{
  "experts_per_token": 2,
  "d_shared_expert": 0,
  "activation": "tanh_gelu",
  "vocab_size": 32000,
  "init_std_up": 0.0208,
  "lr_head": 0.00413
}
Below are experts of layer 6 (counted from 0) of a mixture-of-experts language model. Rows are named router (the router's row for the expert), up (a neuron's input weights, with its number), down (a neuron's output weights, with its number) and show model dimensions 0-255. Each number is 128 + 24 x the weight over its row's rms, rounded and kept within 0 to 255.
Before each expert's rows: "mostly gets" lists some tokens that are sent to it at least half of the time; "comes after" lists some tokens at least twice as common just before its tokens as in all text. This comes from a sample of Wikipedia text that the model never trained on. Tokens count by the router's weight.

# expert 13
mostly gets: " A", "S", " I", " P", "N", " B"
comes after: " (", "-", " \"", " ", "/", ";"
router [146 137  95 119 124 170 108 135 125 126 137 126 108  95 117 137 136 153 114 181 158 117 108 169 136 129 157  91 128 148 103  98 119 163 170 112 168 145 124  89 182 137 148 138 122 141 107 180 123 111 110 174 163 125 123 128 150 130 124  82 142 136  77 144 112  63 115 160 102  92 136 128 103 133 129 124 167 109 153 143 158 135 106 144 114  84 155 141 144 129 134 113  90 145 146 171 142 106 127 110 137 138 103 137  93 109 123 158 109 141 124 142  97 165 122 141 130 156 139 112 109 115 113 112  83 113 131 138 107 120 164 104 111  88 126  92 114  85 115 145  73 102  75 120 116 125  78 148  95 163 136 116 131 148 140 134 130 160  89 100 127 124 190 146 116 170 135 101 143 105 107 126 163 125 130 131 110 117 142 140 141 112 105 141 130 131  89 149 123 143 116  81 106 110  99 157 158 128 149 115 159 135  98 167 110 149 130  87 123 133  95 121  87 146 153 130 125 158 102 122 114 131 157 139 114 114  91 122 125 135  85 151 121 154  95 144 166 144 119  88 138 112 101 106 139 183 101 160 105 153 145 156 120 123 144 135]
up15 [147 135 117 144 148 142 129 153 116 116 111 167  92 105 102 118 146 118 134 124 175 114 144 138 166 124 111 115 189 156 115 106 155 169 136 146 150 138 118 156 160  74 134  92 153 187 133 178 167  95 119 117 132 143 130 146 186 139  91 141 128 139 150 156 107 104 151 116 108 153 163 127 126 125 174 158 118  90 122 170 116 116 127 113 147 146 128  77 130 168 164 155 157 130 137 140 153 118 139 130 158 154 121 161  89 141 147 168 182  89 126 191 140 155 126 141 106 113 133 104 104 130 126 130 138 139 146 105 102 137 120 100 113  89 120 122  96 108 105 113 156 132 134  90 103 131 102 121 150 120 127 150 134  98 161 127 116 123 128 123 135 122 156 130 135 114 124 119 128 134 131 113  92 149  72 128 116 122  76 161 125 131  88 135 142 148 120 113 130 144 141  94 117  94 114 123 119  87 132 182 146 110 120  99 160 160 119  83 140  98 135 145 105 151 159 115 183 106 124  88 131 143 147  97 159 148 104 121 130 155 122 141 126  86 122 168 119 143 154 157 119 114 104 130 131 107 128 164  89 160 176 151 124 124 102 144]
down15 [145  94 137 123 103 102 139 113 133 137 113 113 134 126 164 161 124 160 124  97 179  97 145 158 152 121 108 105 142 121 139  70 156 174 129 114  76 109 118 108 137 119 171 132 121 154  92 126 127  93 147 101  98 119 131 109 154 110 137 124 127 109 101 111 119 146 115 135 174 109 124 107 151 102 138 139 135  90 111 163 129 148 151 163 130 121 105 117 140 117 105 164 170 120 130 142 137 118 164 157 134 164  87 112 138 119 135 119 128 123 155 129 112 107 137 102 155 137 180 155 156 134 127 144 150 123 130 200 107 112 128 123 127 198  75 108 101 117 114 125 122 133 126  78 132 148  88 127 135 165 174 143 141 165 110  83  85  99 120 141 139 138 128  81 118 111 125 114 169 108 105 127 144 158 143 156 134  75 120 148 120 128  78 122 141  93 130 126 135 118 120 113 108 128 135 121 150 108 108 150 125 122 155 112 152 141 110 147 113 138 109 145 106 137 138  94 162 116 116  63 146 117 140  91 144 134 204 137 128 110  96 109 105 153  91 135 148 145 108 147 116  81 147 140 138 146 153 115 139 102 140 175 155 131  77 128]

# expert 6
mostly gets: " that", " first", " other", " more", " only", " such"
comes after: " was", " the", " a", " is", " were", " be"
router [112 141 167 109 122 135 118 113 105 141 146  97 134 113 133 109 117 143 133 117 135  84 159 142 119 131 137 197 159 163 125 111 130  52 142 129 104  88 135 137 158 103 127 105 115 150 136 122 161 156 139 126 122 137 167 108 122 129 124 121 140 139  92 111 118  54 162 144  89 118 164 104 187 144 129 137 122 133 124 135 127 109 102 106 100  76 144 111  90 154 139 112 114 167 112 104 140 157 139  81  95 121 121 122 129 134 115 128 128 187 136 126 127 146 150 118 145 107 132 125 129 196 147 142 133 158 119 128 163 146 174 136  64 137 160 135 123  90 112  61 141 156 166 120 111 152 101 136 163 130 169 150  99 122  95 138 114 142  78  97 142 119 146 105  98 107 121 129 101 125  55  94 149 155 105 145 118 113 143 136 111 108 117 127 130 144 176 120 119 143 123 129 120 163  88 147 117 104 151 141 113 151 150 132 126 103 112 149 131 130 114 133 111 139 154 134  74 173 152 115 114 155 134  93 117 115 147 118 145 135 139 139 137 125 199 136 131 146 122 141 140 103 155 106 138 133 117 127 141 117 144 143 117 108 147 143]
up1 [129  72 129 156 159 118 122 159 136 166 163 148 110 122 125 151 139 149  96 102 171  89 128 130 167 142 133 121 166 121 130 145  56 115 164 129 114 156 136 150 115 136 149 147 135 117 118 139 159 169 147 129 141 125 118 107 146 150 119 139  90 107 126  88  85 175 126 132 166 124 117 156 134 143 147 175 129 144 134 107 120 125 161 155 131  89  95 147 146 122 145 103 154 177 152 111 150 146 127  91 122 155 170 132 135 110 118  94  98 174 135 144 175 120 146 119 135 129  94  93 140 155 133 169 146 156 125 141 146 124 112 147 119 139 113 144  97 107 147 136 126 132 108 135  98 137 144 152 115 142 113  82 152 134 127  96 121 151 159 129 177 156 113 161 122 132 151  83 105 138  88  97 112 118 111 154 133 120  96 120 107 111 118 141 115 166 170 153 128 118 109 152  69  86 122 147 173 103 109 137 128 151 107 130 105 109 130 155  80 106 105 111 127 147 123 123 130 101 155  91  98 124 135 125 109 139 124 160 174 176 132 116 131 104 103 146 156 132 112  80 157 129 146  97  98 129 121  99 154  99 130 115  87 138  69 142]
down1 [127 121 151 133 118 109  88 164 127 140 179 128 172  92 108 126 102 133 102 120  89  97  88 162 120 153 170 140 105 146  97 109  98 138 150 143 112 152 133 138 143  96 130 126 114 117 107  93 125 135 118 136 121 151 141 138 168 141 130 158 121 130 108  90 115  82 118 126 106 109  98 106 143 126 128 110 132 108 133 131  77 109 176 136 125 152 146 142 143  62  86 101 136 131 103 141 107 110 107 110 169 117 116 113  99 132 134  99 127 119 146 151  59 140 118  88 128 110 115 127 162  68 100 185 139 130 148 134 114 115 109 145 121 116 125 166 144 135 120 128 151 118  99 175 140  77 132 144 120 164 149 104 147 127 101 106 117 142 103 165 145  82 149 133 119  53 118 128  93 108 134 129 143 195 163 128 118 123 127  97 119 168 105 142 158 112 101 136 122 160  99 104 122 164 131 115 139 171  88 146 118  95 119 158 101 118 126 166  91  89 138 142 161 117 120 121 116 112 113 109 129 134  97 104  83 118 127 131 104 110 183 106 145 161 111 121 107 101 136 123 156 132 141 132 110 164 148 135 150 142 153 132 122 112 116 134]

# expert 8
mostly gets: " Al", " John", " La", " O", " San", " De"
comes after: "-", ",", ":", " of", "|", " by"
router [147 152 129 134 141 148 149 120 116 150 116 157 111 112  94 107  58 135 147 124 117  97 121 127 132 134 126 165 124 103 102 134 143 135 143 151 150 121 134 139 164 140 186  91 135 105 117  75 115 165 124 144 136 126 175  92 143 122 129 132 143 126 136  95 102 142 123 119  88  63 115 112 116 156 101  94 102  65 165 136 134 150 104 137 120 143 136 114 115 133 117 133 104 128 129 149 145 127 121 146  86 151 114 131 109 126 175 149 141 145 128 104 142 157 157 113 145 126 119 115 111 149 170  91 160 100 114 160 146 126 160  97 128 111 121 133 127 111 137 125 120 114  95 145 113 105 167 118 152  90 121 148 154 124 149 159 117 129 128 102  97 143 117 122 130 168 101 141 175 113 122 159 153 137 124 141 129 105 165 158  92 126 150 144 142 184 133 109 122 148 125 124 148 109 120 139 150 124 146 154 168  84 160 131 104  73  90  92 123 139 115 129 130 187  89 141 122 131 143  92 122 130 130  98 124 110 138 146  88  89 134 122 151 129  72 160 134 178  79 140 162 157 113 117 128 163 103 108  64 167 119 124 143 151 109 168]
up8 [121 183 134 132 127 119 134  95 158 136 119  98  90 132 125 113 152  93 156 128 133 129  89 161 104 140 122 128 147 144 153 130 112 110 123 133 150 187 154 162 157 165 152 137 113 117 157 137 142  89 157  94 113 104 145  82 134 134 136 151 139 146  91 152 112 114 143 122 125 152 122 147 135 104 135 135 111 134 178 148 170 128 107 134 126 134  85 126 159 161 149 123 129 121  78 139 115  95 142  88 118 117 142 122 143 147 137 167 116 128 125 142 112 177 149 140 114 103 158 136 120 134 144 153 153 136 126 112 163  90  88 126 121 108 159 147 128  93 104  77 190 198 154 106 124 104 119 121  98 144 180 141 136 131  65 101 145 162  87 119 114  88 128 115 109 143 115 148 100 138 128 123 114 124 127 100 129 117 129 104 130 114 131 128 114 123 146 118 137 179 134 106 135 141 121 167 133 151 159 175 111 166 127 120 108 124 149 118 131 107  95 103 111 107 123 118  89 170 121  83 112 102  82  87 173 143 120 140 130 109 126 144 121 156 154 138 139  78 139 113 112 103 138 104 125 131  68 135 187 103  91 107 143 128 135 109]
down8 [130 105 139 123 115 126 137 147 124 169 116 143 125 112 128  84 145 155  94 161 141 156 122  87 149 103  73 146 130 158 118  84  98 146 145 112 131 127 148 124 164 118 153 164 136  71 123 125 110 104 155 135 125 195 109 115 145 159 126 121  68 133 116 138 119 139 140 106 101 142 143 157 125 128  98 187 127  96 111 135 114 101  74 133 140 100 130  91 115 123 103 179 126 110 138 127  94 139 127 147 132 129 115 134 107 144 169 123  95 107 119 100  92 155 143 116 101 115 119  92 128  90 130 145 114 143 131 110 125 139  97 178 128 106  95 143 119 137 117 187 114 126 147 130 131 126 119 105 159 140 157 119 110 108 132 113 126 145 139 177 112  87 118 132 162 104 165 110 141 121 157 114 117 141  96 152  93 110 157 121 168 128  97 113 164 161 170 100 138 116 126 107 152  99 116 123 129 179 124 120  94 114 204 159 140 114 114 146 144 149 114 106 126 132 167 152 135 127 103 122 161  87 105 142 149 125 165 141 131 171  91 127 124 103  99 143  92 150 122 109 143 127 159 112 147 146 171 158 115 135  80 109 157 154 124 103]

# expert 14
mostly gets: " States", " National", " South", " York", " University", " American"
comes after: " the", "-", " of", " United", "|", " in"
router [150 130 143 137 140 111 113 106  96 160 152  98 171 119 126 120 113 108 126 152 178 119 107  54 125 119 107 154 127 125 136 105 146 137 127 117 127 123 125 114 163 151 138 172 106  84 109  72 137 140 121 113 121 139 161 127 132 140  77 103 129 137 139 143 117 150 135 120  86 107  82 108 166 148 136  93 165 103  85 143 117  89 115 147  69 124 123 154  96 147 188 128 112 139 136 129 126  75 126 183  97 133 126 132 125 142 133 120 124 111 149 129 156 175  94 128 139 129 120 145 126 184 160 104 114 101 164 154 151 146 142 117 103 119 181 132 166 126 127  97  98 159 182 176 118  93 122 165 133 122 122 122 144 152 166 134 125 109 134 139 131 123 138 119  97 115 108 113 144  98 102 161 132  83 140 113 130 135 187 141 132 111 148 123 117 102 117 117 142 136 142 114 109 115 130  72 148 111 113 171 160 114 137 106 112  97 132  82 115  91 129 152 115 132 100 135 163 142 176 159 102 146  95  62 126 151 161 147 156 127 120 130 140 119 157 118 129 145 136 114 144 121 127 126 128 151 151 158 129 155 159 121 126 120 137 135]
up8 [ 92 102 160 131 109  72 107 115 109 131 107 113 139 112 125 118 155  71 149 127  80  95 142 124 119 140 102 111 131 130 102 110 139 149 148 101 173 121 130 118 131  83 145 169 104 106 133 133 141 130 117  84 142 119  90 111 138 110  89 103 181 162 124 137 129 109 138 119 133 119 136 108 119 133 117 103 123 125 138  91 109 170 124 148 143 153 135 134 125 100 103 145 153 105 144 149 101 154 125 154 136  95 127 125 103 127 109 140 166 151 137 159 154 185 158 135 126  76 123 113  78 115 134 151 120  94 101 156  95 122 103 133  99 136 118 163 176 102 154 113 133 106 124 142 192 138 103 163 147 156 126 135 150 175 163 141  71 141 121 134 132 138 140 131 103 113 115 117 114 116 135 108 100 119 108 149 129 142 114 165 156  97 149  95 110  75 161 147 130 137 123 101 152 113 170 143 133 159 122 108  76 110 142  68  86  90 149 155 132 122 172 122 120 136 104 141 165 114 117 114 139 141 112 110  93 149 151 132 139 124 113 123 161 143 119 104 185 168 140 129 143 150 161 143 110 127 156 137  75 116 140 161 128  93 123 138]
down8 [ 86 121 133 121 110 127  95 113 117 101 133 102 113 112  94 157 118 142 113 135 145 146 147 111 134 167 100 124 136 151 135  79 145 175 130 109 148 158 106  67 101 137 119 103  67 130 134 146 135  93 161 156 134 150 159 121 127  87  83 141 154 133  96 118 162 140 106 158 159 147 102  93 144 131 173 105 150 143 114 164  93 126 201 155 151 143 101 182 117 112 117 156 105 137 115 110  98 148  94 127 123 122 153 157 141 159 181 147 122 103 171 111 115 115 125  74 115  81 135 137  89  99 110  93 104 143 132 102 148 121 161 147 125 130 147 141 103 137 137 134 117  93 144 129 131 143  92 109 112 116 108 110 119 115 101 125 149 128 117 113 138 136 152 101  94 120 145 166  70 144 128 177 159 126 141 133 114 128 117 141 125 129 187  84 128  91 120 115 128 131 111  91 171 120 140 141  97 111 139  87 138 127 125 132  93  75 124 113 119  90 127 119 120 136 167 133 113 156 114 103 143 155 138 151 122 139  81  90 125 122 137 107 171 109 144 134 136 166 125 131 125 130 130 157 113  95 151 156 140 108 160 110 120 150 119 117]

# expert 1
mostly gets: " name", " time", " film", " year", " career", " season"
comes after: " the", " a", " his", " The", "==", " their"
router [125 109  89 110 125 162 113  97 116 122 146 143 164 118  97 100 106 101  86 131 115 120 135 114 105 100 141 139 143 124  77 143 228 155 134 129 139 146  96 140 130 144 135 181 125 127 127 135 117 137 145 142 126 126 140 129 120 132  84 181 127 177 122 138 143 139 113 147 106 105  64  77 175 112 121 146  96  61 124 154 139 167 121 159 129 155 173 122 113 137 162 109 127 124  98 108 112 106 147 140 117 145 106 124 106 115 145 154 136 117 138 149 141 138 115 136 137 125 131 129 131 121 104 130 113 116 153 104 161 153  84 113  67 152 119 152  99 111 118  53 130 109 138 139 125 112 139 157 113 161 141 128 116 119 107 122 101 127 178  85 103 111 186 110 131 146 134 148  71 121 117 131 145 120 140 158 117 187 105 128 134 102 109 121 145 156 156 130 156 138 111 159 133 164 100 130 152 129 175 134  98 129 133 155 146 173 135 130 164 113 134 153 149 146 155  98 121 107 127 124 127 141 112  78 138  89 133 147 138 125 144  99 124 116 111 102 119 115 119 136 100 111 130 116 111  98 134 129 155 160  91 108 104 125 154 108]
up1 [133 148 148 111 118 115 115 142 134 150 124 126 133 109 123 138 113 121  87 119 130 109 138 169 124 131 120 113 183 120 141  84 155 205 139 168 111  90 165 100 116 169  94 108  82 131 118 137 103  99 147  75 158 158 151 162 107 119 114 155  79 125 111 142 149 134 130 170 114 149 128 110 152 137 108 142 103 111 116 100 173 143 122 143 113 147 104 128 102 149 101 128 117 140 116 135 114 135 102 154 149 111  96 127 116 134 108  98 166 129 148  81 105 111  80 120 101 115 136 125 106 139 100 106  87 156 167 116 111 144  91 162 116  81 118 127 110 114 115 139 147 162 113 129  95 166 136 122 117 107 124 163  80 183 104 136 169 132 144 109 106 145 131 127 153  99 153 134 121 142 134 145 125 101 168 120 132 143 133 105 147 134 116 168 138 147 134 101  96 113 176  90 147 132 101 106 172 114 128 152 121 117 124 139 117 115 106 137 183 111 147 140 129  92 115 125 146 138 141  86 157 141 114 135 100 110 134 124 130 118 191 132 117 114 144 155  76 137 142 148 133  98 139 152 190 174 154  75 152 129 136 138 140 145 146 103]
down1 [136 118 127 148 144 140 150 120 153 142 183 108 147 148 130 121 105 106 107 180 133 123  93 160 127 139 113 155 151 144 138 107 102 114 137 122  98 151 122 122 131 117 124 153 146 128  88 145 147 127 156 136 113 114 153  95 140 106 155 110 137 137 115 118 120 165  72 131 163 160 129 152 115 167 116 133 166 164  94 161 113 145 127 134 132 151 160 153 143 105 155 107  75 133 117 102 113 126 144 121 111 124 159 140 160 149  98 116 122 135 123 161 116 124 168 124 114 124 165 204  91 129 143 134 115  82 134 148 144 102 118 115 122 127 150 177 140 110 130 127 119 149 157 120 150 144 125  99 156 177 138  96 101 135 115 151 103 116 141 104 124  88  99 104 139 169 144 134 144 111 199 118 144 114 126 139  97 112 143 120 121 111 124 153 153 145 167 120 130 160 124 144 172 129 157 161 111  98 118 146 148 129  65 127 153 189 161 100 150 112 129 130 142 159 166 156 160 113 174 170 142 153 114 113 144 152 128  87 153 126 106 134 124 167 165 134 124 127 134 146  81  95 111 121  75 103  89 148  94 122 124 139 137 103 145  83]

# expert 11
mostly gets: " ", " he", " He", " it", " who", " they"
comes after: " |", ",", ".", "|", " that", ";"
router [126 143 127  93 137 132 102 132 109 150 132 148 148 103 124 130  73 126 109 131 125 104 104 144 102 123  82  90 123 112  99 125 172 155 132 126 153 135 114 153 161 129 134 159 157 151 162 114 112 170 111 144 125 118 144 145 147 131 139 134 142 150 147 184 135  90  69 131 109 121 147 101 132 107 123 125  96 130 157 134 105 143 129  92 162 117 162 138 122 141  92 140 123 120 167 114 120 139 134  95 115  98 164 138 145 101 143 119  97 155 146 114 122 113 192 111  86 130 142 130 113 151 161 146 117 139 121 136 136 142 110 130 124 121 136 157 119 122 122 113 145 154 107 137  88 112 142 149 179 104 190 147 138 134 110 122 117  97 130  94  88 114 133 123 152 143 189 135 156 101 159 133 128 135 130 116 151 137 162 133  82 108 162 157 155 117 167 124 121 132 148 156 138 153  72 148 159 100 137 108 117 126 168 167 128 126 106 123 130 126 124 145 131 126  86 119  47 179  95  94 110 126 121 149  99  86  98 137  67 140  91 142 101  94  97 133 127 136 129 116 147 149 159 102 136 173 127  99 115 129  85 115 126  77 130 152]
up9 [128 126 123 159  85 154 106 141 131 115 117 144 137 104  90 170 157 149 138 144 145 100  82  94  89  92  96 127 151 141 113 140 156 127 134 139  90  97 130 152 129 116 122 134 162 146 140 152 134 155 136 141 112 124  90 143  99 135 130 104 105 188 137 135 153 108 152 124 136 156  94 149 125  96  84 155 134 155 123 101 155 106 128 111 124 148  99 101  97  87  97 141  90 117 105 140  96 120 159 146 112 112 127  94 152 103 131 128  92 120 170 127 151 127 108 125 101 163  87 144 133 123 114 127 135 116 128  98 110 141 108 140  83 187 144 121 106 115 151 128 143 158 110 166 105 164 115 177 141  72 109 140 113 104 142 159 131 148 163 116 137  98 130 116 137 119 136 159 140 179 104 146 163 130 113 131 109 105 189 144 112 117 124 133 121  94 108 163 132 108 143 117 110 144 161 142 105 142 173 178 169 154  68 148 147 141 143 178 138 155 183 118 108 154 150 103 102 156 122 148  88  88 114  89 155 118 106 160 120 133 116 128 123 157 166 138 130 147 142 152 151 121  94 117 126 101 132 109 107 142 117 142 114 142 127 109]
down9 [120 176 173 158 162 105 159 171 121 116 109 152 151 150 136 102 160 139 131  92 133 156 160 129 158 147 118 123 125 152 115 150 133 126  98 126 132  78 119 113 143 127 107 102 148 143 128 132 141 124  94 129 142  96 130 156 118 119 138 145 136 160 129  96 146  99 115 124 131  88 108  50 130 140 104 149 118 115 145 158  96 142 118  96 120 161 121 119  96 128 114 149 122 125 126 103 118 191 149 129 124 149 113 138 123 157 111 117 149 109 130  79 101 117 114 112 133 177 139 156 107 134 108  91 150 120 168  83 168 163 134 127  88 125 128 140 112 119 112 153 118 123 141 108 154 134 126 125 104 153 116 140 127  60 124 144 149 128 159 136 154  74 105 133 123 141  93 149 141 162 132 144 135 140 111 183  81 129 139 118 126 118 150 134  83  96 123  87 165 167 132  96 134 149 144 119 141 133 119 137 146 133 146 151 157 151 156 149 123 164 119 125 159  99 144 134 144 146 104  91 109 100 125 184 127 148 105 133 156  95  93 121 116 144 138 162 129 106 129 180  72 152 133  93 154 174 139 151  84 149  96 106 151 115 146  87]

# expert 15
mostly gets: "\n", "-", "|", " Coordinates", "See", "There"
comes after: "\n", ".", " |", "==", ")", " ="
router [107 132 118 100 135 110 126 104 139 110 100 132 113 121 126  88 135 135 111 112 156 137 194 106 150 139 176 131 107 109 125 152 105 147 141 124 120 146 149 129 124 130 160 143 145 154 137 130 135 136  76 132 131 189 136  98 126 106 148 160 129 132 117 116 144 119 154 118 120 142  87 138 116 106 150 120 118 121 155 153 167 103 116 130 119 132 112 131 113 107 135 110 106 117 131 112 121 132 167 152 110  91 179 109 130  99 141 138 151 102 135 128  79 139 128 173 128  46 139 115 153 122 107 121  77 133 166  94 141 149 113 120 143 104 114 164 144 130 136 131 135 121  97 150 125 139 190  82 129 135 120 140 138 180 137 105 138 159 180  99  93 154 128 120 147 136 118 126 106 104 103 127 116  82 139 112  99 151 152 187 161 103 156 126 108 124 133 152 165 145  94 113 134 137 140 142 109 107 134 117 111 159  86 127 111 145 151 126 145 132 133 147 133  98  77 131 108  97 169 153 156 133 115 157 149 156 162 141 117 128 153 122  76  69 160 114 153 145 110 146 158 124 120 101 103 136 113 116  95 104 134 109  94  74 150 194]
up17 [150 104 131 143 104  80 155 143 101 172 138 130 131 100 159  82 158 135  91 121 166 139 131 125 114 154 129 148 134 140 157 105 153 126  64 163  96 129 155 121 103 116 113 129 107 148 132 144 162 143 116 109 109 165 135 161 130  95 117 136 120 131 102  89 137 141 138 108 123 121 159 150 146 113 127 162  84 144 137 146 158 124 142 137 133 105  93 114 129 124 151 143 107 138 115 118 152 131 124 110 117 100 147 126 116 124 134 110 152  84 123 165  94 124 112 130 154 133 139 117 188 120 164 117 110 141 103 124 116 140 119 102 111 163 102 167 165  74 125  75 160 124 112 122 130 150 125  98 126 105 143 176 156 160 147 132 147 164 115 125 132 120 112  88  84 144 116 121 162 113 145 155 168 155 168 134 131 105 156 122 120 141 133 116 115 105 108  84 111 156  99 102 108 174 175 155 131 133 158 119 115 181 118 195 156 162 121  88 110  66 136 139 133 140 141 118 129 102 125 104 191 134  91 146 151 122 117 124 132 104 133 144 115 133 115 172 103  97 154 121 150 132 119 117 119 136 117 118  96 108 175 144  87  88 153 139]
down17 [129 125 132 152 139 108 152 166 146 162 147 151 148 158 148 101  84 136 114 100  94 152 110 146 143 122 155 116 133  70 157 123 116 123 113 104 128 124 168 141 100 120 155  84 111 137 101 165 106 177 149 125 123 149 129 160  89 141 116 150  95 109 126  99 159 134  77 129 144 111 149 118  93 175 101 135  95 154 102 159 114 109 157 146 135 111 161 163 163 118 146 159 163 114 126  75 147 163 117 159 139 190 104 140 128 143 137 164 139 121 140 152 120 144 153 126 169 132 134 119  77 125 118 151 126 125  94 168 120 103 113 139 121 109 139 128 161 140 186 132 106 120 107 123 114  98 156 147 113 101  99 103 154 132 117 131 123  98 111 139 134  96 138 165 154 120 135 171  93 146 163 131 176 118 111 147 147 119 167 119  92  73 172 108 129 115 119 131 110 113 112  86  97 104 133 140 101 100 151 122 121 107 154 137 101 163 109 178 135 119 168 107  94  92 145 105 131  77 127 145 155 135 170 105 129 147 127 132 141  93 157 115 135 113 114 111  98 105 136 101 154 112 144 130 146 108 132 130 164 158 118 111 124 139 109 131]

# expert 5
mostly gets: " the", " a", " his", " \"", " The", " an"
comes after: " of", "'", " in", " with", " for", " as"
router [144 129 130 100 149 131 114 136 153 153 130 123 122 137 125 125 107  94 131 143  93 153 156 163 114 146 152 152 151 145 118  85 133 183 128 145 158 122 124  94 142 158 141 104 100 133  85 152 116 106 114 138 120 149 110 108 129  93 132 105 149 134 109 109 108 127  74 113  82 159 138 106  98 123 161 164 133 133 142 133 120 123 128 144 135 146 126 130 130 131 131 145 117 162  51 143 103 123 139 144 144 144 108 110 127 132  99 139 117 128 118 103  73 169 110 138 147  99  99 112 165 112 139 145 119 153  94 107 151 135 141  97 165 135 180 120 112 136 157  66  66 115 119 118 118 141 120 186 141 138 141 119 128 131 146  92 130 107 135 153 133 134 123  99 156 116 150 125 164 109 182 150 157 188  88 136 119 116 154 103 128 129 124 136 142  93 154 126 112 115 134 134  94 125  96 129 156 114 125 140 161 156 102  99  70 117 120 178 136 135 101 155  89 138 180 168 118 153 104 133 147 116 104  89 130  66 123 126 131 128 120 147 106 124 176 130 130 143 145 158 123 129 183 102 128 113 144 117 111 130  61 145  92 144 136 125]
up16 [112 130 122  75 135 134 174 107 101 125 143 140 113 122 150 143 121 139 117 126 129 124 120  77 113 112 156 110 169 175 156 140 123 129 158 129 129 134 136 148 164  86 125 138 143 135 138 127 125 137 133 158 101 122 124 126 105 138 131 132 130 116 161 120 119 159 129 135 133 121  73 160 112 116 147 115 163 118  95 122 127  98 179 112 110 176 151 105 144 107 122 119 101 108 156 114 119 142 144 137  92 125 158 124 149 136 111 137 105  74 126 115 165 129 159 114 100  94 148 123  78 130 125 131  80 121 141 103 130 149 130 122 148 168 149 155 105 122 148 136 127 103 132  99  85  82 109 131 144 143 136  80 153 181 122 105 149 116  82 152 126 114 124 126 147 170 106 127 131 152  82 123 150 162 121 117 113 106 127 118 116 141 138  98 152 101 129 127 133 137 131 132 141 130 113 161 155 120 131 160 104 165 131 143 122 144 126 122 167 138 108 131 185 150 120 165  92 149 162 103 137  72 115 158 141  72 104 145  47 137 138 107 118 165 100 152 158 136  81 155 160  91 139  94 114 176 123 158 113 203 120 114 116 114 148 147]
down16 [144 138 118  96 109 107 145 134  99 162 167 132 122 186 158 156  79 143 124  97 138 173 116  82 114 113 124 141 127 156  93  82 135 176 117 151 112 109 126 121 146 108 166 161 147 127 112 146 111 134 150 128 107 106 107 128 108 134  58 129 148 106 132 109 152 146 129 127 141 116 150 127 150 156 141 140 124 150 119 131 108  87 141  84 130 152 119  99 152 144 149  93  65 127 139 102 125 123 151 129 152 154 108  91 148 162 158  99  77 142 150 128 189 150 124 143 136 154 135 137  93 112 119 131 107 141  99 110 105 144  90 122 124 129 144 142 109 121 131 102 139 121 146 109  76 126 138 136 125 132 162 122 128 196 114 123 133 122 121 131 110 121 136 123 102 119 154 107 124 112 123  80 171 140 124 120 101 144  99 166 122 125 154 134 132  87 116 105 142 137 139 142 153 144 116 118 158 104 153 182 132 113 151 158 103 128 140 139 103  95  96 109 147 100  93 178 126 114 139 117 123 153 106 135  64  80 168 153 125 157 170 151  65 128 116 146 151 135 124 174 120 124 172 131 148 154 117 143 128 136 146 149 128 108 158 161]